Below are experts of layer 4 (counted from 0) of a mixture-of-experts language model. Rows are named router (the router's row for the expert), gate (a neuron's input weights, with its number), up (a neuron's input weights, with its number) and show model dimensions 0-191. Each number is 128 + 32 x the weight over its row's rms, rounded and kept within 0 to 255.
After each expert's rows: a language model's description of what the expert responds to; "gets" lists some tokens that make up at least twice as much of what it gets as of all text. This comes from a sample of Wikipedia text that the model never trained on. Tokens count by the router's weight.

# expert 7
router [137 150 125 110  53 136 160 144 135 116 128  77 160 100 117 117 105 116 107 110 153 110 101 173 103 146  95  57  86 113 144  71 147 115 145 100 148  41 173  70 127  94  93  76 160 148 139 120 101  81 122 106 131 149 157  74 109 112 108 141 130 140  98  93 169 137 115 137 135 142  80  82 116 181 140 168  85 154 118 158 175  92 101 143 126 112 112  93 148 151 183 115 117 153  83 155 151 102 153 124 135 154 119 177 134  90 171 150 107  35 135 180 107 162 131 125 155 122 151 159 202 131 198 117 204 103 117  96 117 153 122 127 114 102  92  99 125 176 112 195 121  89 149 117 139 190 126 160  97 109  81  99 118 120 140 130 135 176 103 125 124 131 132 191 145  96 106 114  79 112 132 144 146 108 185 138 161 153 114 174 181 119 120  43 142 103 123 156 175 132 145 201]
gate0 [143 128 149  94 146 115 125 125  91 146 124 155 161 136 126 162 105  87 188 116  93 126 150 164 147 103  45 102 102 108 166 119 140 150  85 154  80 106 195 164 123 154 127  96  77 141 150  90 159  95 183  95  87 132  62 149  97  70 101 135 156 151 134  51 152 120  73 162 102 170 153 135 123 118 149 111 157 143 143 115 138 103 147 152 133 110 118  82 149  97 111  88 105  90 129  78 143 105 107  96 146 176 137 139 190 110 121 144 168 108 145 133 143  77  96  97 126 142 128  92 119  91  81 208 143 128 121 116 159 126 169 162 145  76 158 160 168 121 145  88  98 139  99  98 122 164 137 142 207 104 169  76 210 131  95  80 128 111  46 136 149 128 196 119 163 106 140  89 148 182  80 138 138 167 114 153 101 146 164 147  86 105 137 128 154 151  93 107 187 165  98 121]
up0 [111 110 135  99  97 156 115 165 112  69 139 123  90 171 203 136 122 129 133 109 168 166 121 137 163 102 110  85 131 162 127 124  53 118  89 101 125 111  95 145 127 139 159  53  51 156 170 105 144 146 161 143 164 149  86 152 134 134 102 149 115 129 148 148 148  65 113 162 127 108 111 104 124 105 101 114  87 127 102 171 233 170 163 165 133 137 117 133 126 131 141 139 179 138  98  94 100 130 121 179 189 173 153 194 134 115 103 151 168 109 102 189  97  90 117  74 134 166  99 163 109 139  92 208  94 153 140 147 135 131 112 136  75 118 172  55 115 121 133 160 131 127 162  78  74 135  93  96 136 132 101 111 152 138  99  67 151 192  92  90 110 125  98 147 201 125 115  87 159 140 143  88 116  90 116 122 176 120 103 120 149 127 116 121 188 125 204 125 147 155 121 139]
What it handles: Coordinating conjunctions and prepositions. Connectives linking words or phrases inside a sentence, mainly and, of, to, or, with, by, &, and including.
gets: " and", " of", " to", ",", " or", " with"

# expert 30
router [156 159 118 130 128 118 126 116 100  98  88  93 108 120 102 125 129 151 113 121 153 133 105  74 130 125 157 142  94 129 136 123 128 105 136 101 104 139 159 159 113 137 117 122  99 156 140 146 144 156 143 158 109 146 138 157 122 118 130 131 118 122 145 139  89 156 203 113  95  86 120  89 135  34 111 168  95 154 136  56 122 112 117 138  97 131  89 155 147  93 135 143 151  89 156 135 138 103 198 155 127 151  93 130 180 183 126 136 140 193 146  48  91 131 142 107 110 160 133  98 170 137  83 128 146  88 155  97 113 119 139  53 134 169 195 119 123 177 146 212 142  43  87 148 125 123 172 169  29  95 137 154 107 126 116 211 102  77  97 171  80  71 118 127 126  97 118 114 179 146 120 151 153 159 120 130 106 156 129 129 154 102 149  84 141 225 158 142 137  74  83  82]
gate0 [ 76 188 159 129 186 125 113 120 153 170 141 136 179 120 135 149 141 119 124 178 124 106 140 170 173  81 116 161 147 142 176 119 113  56  86  56 123  88 129 111 121 104  95  98  68 119 152 124 144 122 142  90 103  91  88  91 161 158 141 147 110 127 136 150 135 110 154 127 128 125 140  91 147 144  88 115 108  56 162 131 174  95 151 114  63 194 125 140  72 141  99 102 143 115 103 148 153  68 122  90  85 174 131 144 131 169 164 176 157 160 157 122  56  89  93 135  93  92 112 120 117 114 141 179 151 117 133  79  84 153 129 145 123  96 120 157 153  97 191 155 113 144  99 165 119  97 154 173 137 161 150 100 136 143  96 137 175 140 175 167 184 143  98 105 139 108 119  77  95 171 102  68  79 158 140 188 120 105  88 126 102 167 121 119 157 130 133 235  95  99 120  93]
up0 [114 149  97  95 130 150 125 135 144  97 112 131 200 131 149  35 122 137 118 177  97  50 127  93 138 168 109 179 116 191  90 125  96  88 135 142 145 118 193 120 179 129  81  88 142 121 160 187 134 138 121 157 110  85 127 114 179 151  49 161 117 118 124 135 103  70 131  99 129 159 111 151 107 136 119 103 108  82 108 121 144 121 155 150 124 132 127 127  85 180 136 143 139 192  35 168  88 111  99  98 159 134 139 143 130 135 152 126 121 127 138 124 124 122  97 115  98 100 138 201 125  64 137 156 146 116 112 176 136 143 135 140 139  31 108 119 150 134 121 129 125 144 152 115 121 138 101 141 150 187  93 178 147 124  86 124 192 153 147 212 183  97  85  80  92 133  64 156 152 180 161  62 114 141  81 120 131 108 147 126 105 120 148  88 109 135  89 177  94 135 137 107]
What it handles: Space before numbers. Bare space tokens before numbers in table cells and lists, plus year pieces like 201, 199 and currency signs.
gets: " ", "–", "201", "200", "199", "202"

# expert 2
router [113 160 129 102 139  77 118 130 162  97  86 133 140  86 131 159 145 150 130  90  81  72  94 123 119 137 150 101 193 169  86 201 156 145 200  81  73 148 145 131 101 134  98 115 137 155 120 176 164 114  92 191 138 147 171  68  92 155 139 113 158 172 134 107 119 152  56 122 179 140  88 142 145 159 138  77 149 182 139 149 124 138  77 136 133 146 130 104 119 130 141 151 153 132 142 167 133 180 101 114 139 100 107 155  86 169  81 148  91 184 102 174  85 181 130 130 134 146  86 120 147 150 126 182 209 132  72 122 146 164 104 141 117 144 120 135 137 201  82  73 102  61 137 157 155 120 183  91 116 104 105 173 164 143 136 114 105  68 105 132 100 166 153 127  87 117 117 120  90 136 133 141 104 108 179  94 122 149 161 111  99 138 145 115 131  71 106 139 165  58 134  78]
gate0 [113  62 149 158 121 108 121 105 137 162  84 159 165 114  85 139  82 110 104 179 151 111  52 126 129  95 131 112 180 106  75  82 108 142 112 125 159 179 125 154 113 126  79 125  65 148 144 110 199 102 103 178 107  95 118 125 105  77 177 124 116 111 129 117  68  91  82 126 164  93 109 109 172 138 146 174 119 161 102 103 186  81 114 125 194 164 147 101 112 125 131 125 175 163 166 127 105 135 131 165  97 169  62 164 139 126 174 190 124  76 114  95 118 161 117 131 122 157 198 122 137 107 159 131  44 112  62 138 116 156 150 124 132 156  84 101 114 115  68 136 106 124 161 169 128 191 137 152 140 156 178 112 111 172 156 141 132 138 101 130 125 110 157 166 138 137  61 109 121 128 115  65 139 139  78 128 108  92 136 118 161 152 119 103  89 121 186 180  84 171 108 127]
up0 [114 123 208 176 115 109 124 138 143 121 175 101 141 105 171 134  89 145 100 139 154 218  68  88 115 113 112  43 207 102 161  95 126 142 106 114 129 164 140 138 111 118 133 196  74 127 151 114 137 141 128 179 133  92 105 142 136 164 189 129 156 100 115 148 106 110  92 120 212 102 162 156  83  95 128 137 127 175 101 146 148  91 179 104 120  21 161 140 162 129 150 110 130 153 131 103 120 165 141 152 142 180 161  96  61 147  82  97 111  87  95 137 120 135 137 140 175 100  94 175 204  70 153 129 120 127 109 129 122 145 117  65 101 152 150 102 158 124 131 186  75 167 181 167 142 146  94 132 148  68  79 112 134 142 129  87 123 119 128 136 124 169 114 116 164  96 117 134 162 107 127  81  93 105 131 157 111 134 148 120 139 168 119  93 161 114 138 117 118 168  90 113]
What it handles: Determiners and adjective endings. Articles and prenominal modifiers before a noun, such as the, a, new, same, plus adjective word endings like -able, -ical, -hest.
gets: " the", " a", " an", " new", " The", "ical"

# expert 19
router [139  76 123 136 120 152 101 133 108 189 173  97 122 112 142 113 127 152 169 165 119 185 161  97 145  58 126 126 110  89 105 105  89 107 151  87 139 126 128 127  74 122 127 139 116 110 138  73 169 142 174  81 188 145  77 169 123  71 157 194 110 142 108 207 164 108 104 125  85 108 112  98 133  66 146 152 140 125  91 111  89 150 155 123  85 162 159 116  73 144 126 146 138 126 136 114 119 131 119 149 155 170  97  88 173 171 104 126 152 119 151 126 165  98 133 132 119 155 124 111 108 118 151 135  91 148 118 109  95 148 167 164 154  86 140 105 146 161  87  72 152 151 140 105 102 139  93 138  90 107 132 123 125 130  73  68 112 193 130 156 179  87 119 112 157 113 128 130 225 124 131 159 119 176 108 114 198 121 117 138 206  87 128 243 100 127  98  98  75 123 108 183]
gate0 [ 97 151 126 204 119 129 142 118  81 151  92 128 128 181 115  97 100 135 170 110 129  93 147 187  89 141 134 107 104 125  77 200 109 151 131 164 128 178 167 108 106 103 109  61 120 121  67 148 164 161 115 129 155 144 148 120 106 112  88 125 135  90 160 134 106 126 142 173 117  89 113 188 130  66 108  87 124 122 159 123 143 183 112  73 151 247 119 155  80 163 114  94 137 146  90  96  58  82 158 171 102 107 146 148 113 136 124 115 113 148  94 167  81  83 136  77 138 177 135 152 158 104  99 136 150 186 125  94 136  92 159  98 110  90  77 163 139 127 146 155 139  98 159 140  81 137 103  60 152 136 125 132  96 119 157  95 152 107 113 102 121  93 137 122 163 175  93 162 134 153 123 151 127  78 111 210 129 120 126  70 146 150 149 121 127 103 171 156 168 180 185 127]
up0 [141 107  98 127  92 146  75 141 116 136 118 148  97 117 110 141 143 109 108  89 126  85 127 165  91 128 157  79 107 151 109 193 125 166 122 127 130 101 107  54  97 184 104  91 127 114 159 103 149 158 145 152 107 140  66 117  70 120  63 119 182  95 131 100  91 117  83 126 120 136 109 143  95 143 152 156 101 108 184 178 138 182 127  99  95 178  97 162  97 180  85 121 147  89 163 145  99 145 131 138 101 195 139 168 142 110 110  85 131 156 187 235 112 141 100 155 141 117 157 113 166 167 165 134 159 188 121 106 144  98 126  79 131 120  97 139 119 122 104 110 104 120 134  95  74 112 121 129 226 151  68 134 130 150  92  90 174 120 133 187 168 115 125 118 145 123 180 136  92 150 111 116  83  67  74 203 145  98 199 119 140 127 131 145  94 141 114 133 138 144 166 107]
What it handles: Word-initial capital letters. Single capital letters starting names, abbreviations or statistic codes after a space or bracket, such as D in Dowdell, E in ERA, S. Ct.
gets: " S", " D", " B", " C", " F", " R"

# expert 27
router [134 138 126 120  87 139 208 141 128 161 124 132 157 123 104 116 132  77 126 155 145  98 154 167  70 134 126 141 123 168 149  99  63 121 124 174 135 125 147 113  84 107 136 141 148  62  71 123 111  99 182 108  99  79 107 133  61 143  80 179  92 149 221 112  84 106 148 143 138 159  95  93 120 167  94 114 162 111 121 127 128 130  86 139 108 114  89  79 139 106 127 114 112  76 127 123 155 117  85 125 128 155 128 107  90 125 148 167 106 122 115 160 158 111 132 190  98 151 173 177 215 117 132 117 125  34 158  89 121 121 143 109 181 105 100 136  73 103 121 220 153  71 120 118 135 230 111 123 119 119 119 156 153  81 108 145 158 157 122 104  97 159 153 112 156  93 169 111 127 112  94 118  89 139 133 185 132 123 150 170 135 109 144  82 177 153  77 166 165 118 134 108]
gate0 [109  81 140 129 192  81 143 153 135 159 120 102 144 114 135 175 234  87 154 168 144  86 169 182  94 133 115 118 118 168 119 105 120 131 127  98 146 103  86  70 142 169 134 135 142 128 128 169 160 172 110 113 148 133 133  99 150 147  93  95  90  73 111  92 117 148 125 133  99  65 133 162  48 137  69 137 114  66  84 120 181 127 137 176 142 125 100 169 110 122  97  73 159 168  87 103  97 107 104 102 159 141 122 105  97 139 198 128 128 146 154  93 121 192 114  80  93 194  96 168 148 111 165 156 128 156 142 158 131 191  89 129 133 122 117 111 159  76 111 136 151  93 109 100  88 105 146 154 133 112  90 129 135 130 140  65 107 116 160 139 193 125  80 102 160 132 131 116 159 129 169 137 123 124 148  80 192 107  55 102 135 109 159 116  95 135 109 145 134  68 169  72]
up0 [122 194 115 161 110  90 141  88  75 124 113 127 178 101 155 174 185 136 102 114 129 133 158 102  90 122 155 130 184 134 144 130  99 124  71  52 148  97  94 100 149 127  72 109 132 153 150 101 143 156 129 142 151 166 117  74 103 156 122 110 129 158 195 127 154 170 103 115 128 116 178 155 119 111 100 174 116  84 133 131 147 134  68 132 103  81 126 167 104 148  73 158 163 120 116 112 130  96 138 142 111 111 151  82 151 149 120 182  96 139  69 166  36 143 118 190 125 182 110 149 148 153 185 179 187 151 120  74 122 120 166 107 142 180  99 136 138 149 124 107 134  59 137 149 117 125 119 175 102 149 102 202 108 132  85 112 118 190 119  92 172 136 102 121 157 169 118 180 140 113 146 116 108  79  99  88 148 139  94  61  49 134 118 142  97 101 182 131 145 112 156 144]
What it handles: Separating punctuation. Commas, hyphens, closing brackets, semicolons and pipes separating list items, scores and names, such as Baum, FDP and 4-1.
gets: ",", "-", ")", "–", "),", ";"

# expert 3
router [113 129 130  93 146 100 101 136 160 134 138 105  99 104  93 144 123 128 124 221  91 121  92 108 131 130 163 143  40 143  91 130 133 114 183  91 109 110 111  86 121 162 167 160 130 122 167 161 118 132  83 141 132  93 136 134 103 129 162  83 125 127 181 146 135 165 133  73 139 160 149 129 153 166 129 204 128 154 136 132 144 181 184  66 115 104 152  97 127 121  57 142  71 124  75 120 156 174 164 136 118 173 112 162 170 142 142 127 124  29  93  81 135 118 162 171 110 180 129 120 179 136 146 118  81 158 168 138 164 112  98 163  66  74  97 175  95 100 188 205  92 124 119 131 142 108 127 117  68 134  86 132 115 155 162  98 170 126 151 163 115 126 109 109 155 151 102 163 119 112 165  82 149 126 151 149 140 153  94 130 125 138 167  63 141  54 116 114 180 136 143  98]
gate0 [120 169  75 163 173 104 153 133 125  70 165 133  99 156  83 114 126 108 178 146 137 192 123 122 135  84 113 176 134 154 146  92  95 101 151 116  96 119 155  79 148 137  79 123 157 121 176 156 107  74 117 121 138 114 105  78 181 120 144 105  52  76  95  82 187 149  82 169 128 122 171 129 138 122 143 113 145 117  98  91 134 109 140 136 107  98 134 113  98 174  99  97 144  31 123 163 125 144 188 131 133 129  85 162  96 121 112  99 123 136 182  93 207  80 105 144  96  63 145 152 146  82  74 121 177 114  71  97 146 138 114 188  57 174 117 153 121  99 158 148 170  54 137 148 141 124 148 128 114 152 110 130 184 115 123 145 109 139 163 116 106 141 145 148 137 100  76 134 154 108 189 154 115 106  99 151 187  79 131 163 153 110 135  78 153 136 164 135 137 148 116  80]
up0 [134  87 160  88 149 102 118  80 129 157 148 118 152 101  93 164 107 163  78 107 121 134 141 108 137  92 159 161 143 148 166 139 146 177 141  92 105  89 102 122  98 134 122  78 100 192  93 133 128 140 115 145 159 135 125 207 130 132  96 170 140 148 163  55 124 105 190 137 127 105 168 130  77 107 105  66 121 162  96 106  88 100  62 173 142 122 177 177 116 165 118 201 149 122  92 162 112 140 137 198 145 118 176 114  97 170 101 122 112  83 124 122 116 134 144 124 187 151 139  86 123 125 153 101 193 154 133 103  91  86 143  64  95 127 172 123 118 112 132 138  73  95 163  86 121 130 224 118 166 125 139 150 115 163 151 109  62 127 122 104 156 115 122 115 162 178 159  75 153 123 133 185  72 101  90 108 172 107  85 103 127 113 123 172 118 150  73  83 175 113 152 130]
What it handles: Prepositions. Prepositions opening a phrase, especially in, on, for, at, to, from, by, after, often sentence-initial or after a verb.
gets: " in", " on", " for", " to", " as", " at"

# expert 25
router [154 122 153 129  77 161  96  95 149 140 126 152 160 176 118 133 147 122 109 187 139 147 181  72 136 188 170 160 147 116  99 180 148  88 155 115  94 155 110 120 130 139 145 123 141  80 120 154 147  89 111  72 121 115  85 189  98 151 144 129 138 153  96 132  92  83 115 145 114 117  46 104  84 163 138 123 157 118  89 114 132  99 159 116  71 102 162 141 116 151 133 120 107 113 144 149 138  73 101 145 110 167  92 125  94 115 112  84 105  17 116 108  82 188 132 140 136  92 135 147 122 137 110 121 118 135 135 109 113  70 102 174 114 136  76 111 152 120 129 162 141  84 115 196  89 165 174 131 238 143 138 111 130 117 136 104 106 106  94  92 131 177 112  81 106 127 161 124  92  68 106 169 117  97  90 144 134 183 113 114  91 119 134  59 108 239 147 138 148 104 134 115]
gate0 [115 139 123 119 148 151 177 128 164  94 127 167 182  86 113 181  75 158 111 175 167  86 117  98 167 149 128  61 115 159 123 147 103 108  83 176 124 162 164 126 139  93 156 174 124 120 163 166 152 137 118 151 152 140 126 147 124 125 170 148 122  74  99  65 111 105 140 195 200 174 128 154 117 126 121 200 142 140 126 113 125 122 160 230 136 147 144 131 162  82 155  93  68  81 111 131 119 165 123 141 209 145 116 146 107 121 139 118 117 143  97 120 160  70 102  98 123 104 140 134 156 154 143 132 122 110 169 112 180 146 125 120 189 136  66 105 191  84 100 138 103 154 163 159  90 147 107  81 103 150 121  93  98 127  93  95  57 132 137 145 140 113  83  77 127 138  95 123 163 121  36 149 106 176  97 147 106 108 102 183 187 141  80 125 144 100 112 155 135 130 101 124]
up0 [142 128  45  88 123 153  85 100  58 162 125 107 115 133 118 139  80  91 104 143 205 135 129 161 135 142 117 116 108 163 129 142  66  88 141 136 100 109 128  68  94  99  86 187 131  89  94  60  69 159 122 167 130 149  95 143 165 140 161 108  79  84 130 131 154 105 136 133 114 178 115 157 130 159 131 168 109 121 108 168 151  99 153 143  94 214 137 201 151 138  93 108 143 114  48 152 148 126 127 110 105 126  97 134 137 136 133  86 179  99 102 113 135 147 108 133 113 117 164 132 118  97 186 106 128 130  80  74 103 132  66 128 134 106 113 151  66  94 155 139  79 159 160 120 114 115 146  61 146 214 106  93 101 155  82  98 160 142 200 163 135 163  98 148 178  91  99 146 120 119  74 122 104 143 164 109  96 173 148 112 108 102 115 147 109 143 119 142  96 175 166 125]
What it handles: Table cell separators. Pipe separators between cells in tables of sports results and rosters, plus list dashes and semicolons in compact stat lines.
gets: " |", "-", "|", ";", ":", " -"

# expert 21
router [132  99 130 138 190 116 128 129  39 165 180 134 135  81 166 126 103 153 138 109  95 161 132 109 122  32 120 175 110 117 153 110  86 133 134 106  99 130 142 142 159  73 122 176 134 188 166  63 162 183  84 126 132 139 156 100  85 174 130 113  97 136 147 183 149 142  95 104 149 115 143 114 127 115  98 172 102 112 166 116  94 135 108 173 106 135 148  91 141 157  97 115 134 147  89 141 145  82 207  94 126 155 147 116 153 158 136  50 143 182  97 121  99 162 128 129 135 153 116 117 142 144 107 132 148 151 101 154 111 140 142 108 144 112 181 150  65 147 163  90  84  94 127 103 181 157 174 129 126 109 100  99 114  76  82 104  98 155  91  72 102 161 156 158 132 135 127 105 171 163 113  93  83 127 110  95 152 107 109  58 165  89 152 190 205 164 193  99 145  99 161 137]
gate0 [168 106 122  92  83 121 118 101 121 127 158 118 138 121 111 155 109  73 101 139  79 145  56 117 105  83  96  92 178 160  70 150 191  87 158 140 105 154 207 165 134  98 162 112  52 118  95 102 172 116 100 178 161 167 130 131  75  96  86 156 197  93 171 158 188 126  78  95 144  96 126 128 170 103 134 128 133 111  68 175 126 134 110 131 122 132  96 180 101 173 135 111 176 130 144 145  82 150 135  96 111 110  96 136 132 207 124 123 157 106 119 137 136 153 117 131 111 126 152  65 171 124 111 184 162 151 111 156  73 118 132 151 146 102 112  90 144 146 156 149 134 106  76 196 126 144 131 105 130 159 131 128  71 146 121 104 153  77 146 132  92 130 123 130 170 142  62 121 185 127 157 127 150 197 178 110  98  72 104 132 167 178 126 123 144 131 165 133 197 143 121 136]
up0 [140 149 131 136 178 157  86 100 135 100 154  32 194 116  80  77 164 107 185 114 105 155 113 148  82  53  80 114 160 130 121 123 131  95 159  97 117 180 107 223 165 142 169  97  38 134 154 117 146 112 147 134 123 119  91  92 106 144  72 143 153  70 144 135  84 107 137 123 150 145 115 205 101 131 107 121 153 126 111 171 121 179 147 153 123 109 187 160 108 105 137 157 201 171 117  80 110 179 110 158 120 119 150 179 139  93 133 132 178  94 158  80 133  68 131 123 144 165 157 126 159 164 118 102 131 115 107 131 154  74  86 109  96 100 148 135 151 138 161 177 156  82 122 127 102  88 176 105  92 101  96  86 139 149 145 146 131 113 163 149  87 160 135 135 111 159  67 145 146 138 183 110  78 105 150 173 122 134 100 122 105 158 146 142 139 127 162 158 135 147 151 155]
What it handles: Digits in numbers. Digits and number pieces in tables, scores, dates and decimals, such as 27 in 0.27, 7 in 7–6, 24.
gets: "1", "0", "2", "3", "4", "5"

# expert 23
router [100 180 128  88  49 162 113  79 107 115 135 129 119 173 104  63 164 138 152 140 146 138 182 187 180 130 165 110 106 106 146 119 100 150  88 187 114 160 140 102 125 150 136 117 112 132 184 130 127 120 102 167  81 127 111 140 168  93 161 128 158 117 162  84 143  99 164 150 120 136 128 107 134 137 101  99 110 155 129 172  96 142 156  66 142 171 118 127  97 149 113  99  94 169 105 171 121 114 139  77 119 206 202 102 146 162 157  82 130 167 104 183 118 115 121 110  95 102 128 170 125 161 123 155 174 103  94 141 150  76 130 107 155  34 127 100  59 102 169  95 120 133 152 120 158 162  65  98 125 125 157 111 162 171 148 108 108  71 163 142 148 145 171  99 151  81 133 147 104 126  88  95  85  91 139 176 163 120  99  76 120 130 101 181 172 161  98 132  64  86 143 166]
gate0 [140 117 101 165 157 110 110  67 132  60 119 131  98 120 134 118 101 115 189 112  96 120 132 165 127 177 117 149 110 145 170 158 119 160 127 178  98  89 179 197 100 139  88 108 190 168 126 156 148  93  95 153 107 114 102 127 114 172 139 117 138 123 154 127 113 200 147 154 109 179 103 180 102 114 170 128  88 134 143 129  79 109  90 125 143 137 136 126 112 140 172 137 103 111  74 136 130 130 155 109 120 149 143 141 149 108 150 135 211 123 101 130 111 129  70 114 105 135  38  96 188  92 108 142 179 134  87 128 141 122  98 156 158 123 148 142 142 160 139 128  97  77 157  57 176 127 117  53 105 141  64 190  96  92  90 119 190 103 177  73 106 140 130 135  96 165 130 142 153 133  86 143 114  54 103 153 126 121 187 113  73  78 136 100 148 160 207 121 163 121 123 122]
up0 [ 68 154 108 137 152  86  56 187 151 149  81 122 154 154 172 156 196 154  65 119 160 142 122 114 107  94  49  95 121 103 157 106 113 109 124 112  99  85  80  93 102 182 164 156 135 144 111 120 122  76 153 195 163 118 102 150 144 100 143 104 121 128  89 141 144 113  95 108 116 139 158 120 213 110  75 107 158 123 142 104 162 174 145 156  84 148 128 169 132 193 131 150 184 166 157 145 122 169 132 111 161 108 148 123  84 123 101 153 131  97 201  87 147 180 149 118 138 125 142 121 145 130  67  99 115 164 180 168 133 110  90 115 109 148  89 129 150   0 140  85  94 143 110 115 128 106 120 167 178 160 175  87 158 167 108 102 105 143 152 183 142 156 117 121 118 137 108  79 183  97 162 110 115 152 151 140 141 120 163 137 141 153 143 125 120 134 108  96 137 135 128  78]
What it handles: Digits and place names. Single digits ending years and numbers, such as 197-6, 202-2, plus country, state and city names like States, Japan, Texas.
gets: "0", "6", "5", "2", "3", "4"

# expert 1
router [103 104 117 124  91 106 103 105 167 136 141  66 147 126 167 142 161 159 138  85  89  96 144 108  96 119 175 117 132 117 119 121 102 100 120 107  90  91  82 112  98 165  96  55 121 159 114 155 149  89  91 166 113 106 161 122 107 109 137 148 151 161 156 106 181 126 162 111 131 117  89  92 155 202 119  90 180 148 136 163 158 105  55 108 140 126 105 158 153 133 119 102 122 197  55 196 105 111  77 150 105  97 101 133  47 130 121 110 168 159 160  93 141 171  70 109 134 162 128  79 154 142  47 156 120 150 112 168 147 145 163 170 137 166 166 144 137 158 113  61 142  87 155 129  92 186 153 128 139  99  59 124 132 170 141 148 153 102 152 130 125 141 161 151 108 149 125 206 124 142 196  86 125 179 131 138 107  91  67 133 103 129 168 117 109 112 132 137 151 103 133  59]
gate0 [125 218 144 115 121 149 161 123 123 164  88 149 157 112 133 135 141 132  86 124 127 140 205 177  49 145  94 203  68 143 151 105 101 127 143 136  78 129 123  91  87 122 112 128 111  78 143 154 143 177 103 121 156 114  97 130 133 171 127 142 111 166 180 125 141 168 146 183 171 164  76  77 118 129 128 173 123 123 117 101  87 165  93  83  59  86  91 119  54  96 136 128 176 123 111 129 113 135 114 108 154  88 165 116 174 135  64 162 161  57 102 109 160 139 114 169 134 120 117 143 138 147 124 110 183 152 119 181 151  85 119 151 139 140  95  96 122 140 116 210  99 108 163 127 137 173 137 131 190 104 172  93 137  83 113 109 109 101 107 125 109  91 146 143 103 102 135 117 128 149  86 153 103 126 113 198 105  78 160 137  86 128  76  99  94 206  92  93 133 117 129 108]
up0 [128  69  96 168  95  82 120 139 161 146  71 186 169 126 119 133  59 161 156 199 110  89 120 168 150  92 115 173  90 132 112 118 124 207 106 166  91 113 160 163 109 177 188 170 154 119 102 142 134 105 138  79 144 171 104 173 179 164 176 119 138 152 211 129 147  84  96 178 140 118 143  91 126 117  97 126 185  84 151 133 102 155 126 172 144 162 160 114  83 132 183 159 157 127  93 182  55 136 136 119 118 107 135  98 148 175  99 159 149 116  93 138 138  96 139 171 124 139 163 157 115 137 153  73 122 119 129 147 125  99 122 128 126  60 100 160  44 154 151 170 141  90 125 128 153 143  99 133 161 113 195 112 131 109 112 111 111 124  66 110  98  92 110  97 101 112  78 145 145 151  75  87  68 122 128 121  91 135 140 145 140  99  92 113 116 169 128 159  82 148 140 125]
What it handles: Determiners before noun phrases. Determiners and possessives opening a noun phrase, mostly after of or in, such as the, his, its, 's, and nationality adjectives like American.
gets: " the", "'s", " The", " his", "The", " its"

# expert 9
router [103 111  87 114 112  92 148 176  70 120  39 125 133 188 108  81 136 117 133 137 132 150  89  88  69 125 170  85 196  92 135 138 122 159  73 207 136 130 120 103 100 126 113 142 140 142 102 145 143 139 139 114  72 148 179  71 115 111 144 115 157 159  80 105 111 174 133 145  79 148 129 130 165  84 114 171 161 140 115  84 131 151 188 143 107 126 118 133 172 129 140  97 155 119  99  79 143  92 187 170 123  87 127 130 213 110  81 162 126  81 171 124 128 123 112 136 167 180 112 157 158 132 170 122 164 147 174  66 126 103 130  83 139 162 156 103 155 106 109 148 113 158 166 105 155  79 118 188 160 130  76 137 135 145 125 161  96  98 112 141 142 132 143  76 104 115 138 161 155 142 102 169 156  85 171  65  82 169 155 119 138 169 134 147 127  94 142  86 101 183  61 116]
gate0 [141 129  91 147  92 156 173  98  84 151 142 108 161 146 101 108  89 112 140 107 144 105 120 168  66  86 134 109 158 149 147 204 152 151 100 102 127  58 235 130 106  83 157 163 104 144 168 140 118 116 145 122 132 161 159  88 111 122 152  84 117 148 128 170 157 131 142 149 132 169 103 164 132 131 133 150 173 188 163 181 188 183  96 102 152 132 198 120  97  67 139 116  45 104 127  87 155  73 148 122 132  94  73 119 187 116  72 159 140 160  93 191 140 147 124 119 196  95  72 212 148 114 120 136 169 180 149 131 139 104 135 114  95  97 122 142  96 163 131 160 111 107 135 124 143 139 183  95  94 116 123 132 123 135 172 155 156 126 104 106 121  95 140 144 147 138  38 106  95 158 155 101 120 120 173  86 160 131 134 127 133 133 140 112  94  69 122 121 125 149 120 155]
up0 [ 96 138 114  97 139 194 162  44 194  99  76 125 144 133 151 135 152 153 107  99  75 125  89 153 175 183 129 113 128 117 138  60 100 140  94 129 118 118  70 144 137 148 156 103 101  79 161 138  64 147 147 159 147  88 108 130 101 183 159 166 115 107 110  99  72 123 152 107 206 191 104  99 122 142 141 146 158 129 133  94 128 131 122 143 180 121 152 185  82 108 126 215 110 153 133 167  32 129 138 158 159 143 167 130  85 146  79 107 117  80  79  94 122 129 131 177 148 183 154 100  96  98 120 114 174 132 154 118 127  88 125 158 133 173 117 130 114  82 139 137  95 101 143 172  50 160 139 158 136  87  98 132  86 140 152 159 133 120 129 122 140 167 116  63 131 111 109 147 168  79 143 125 122 177  85 150 135 182 127 154 166 156 138 104 109 175  98 139 151 127 113 124]
What it handles: Word-initial letter fragments. One- or two-letter word-start pieces after a space that begin a longer word, such as s, d, qu, sl, pl.
gets: " ", " d", " t", " s", " p", " l"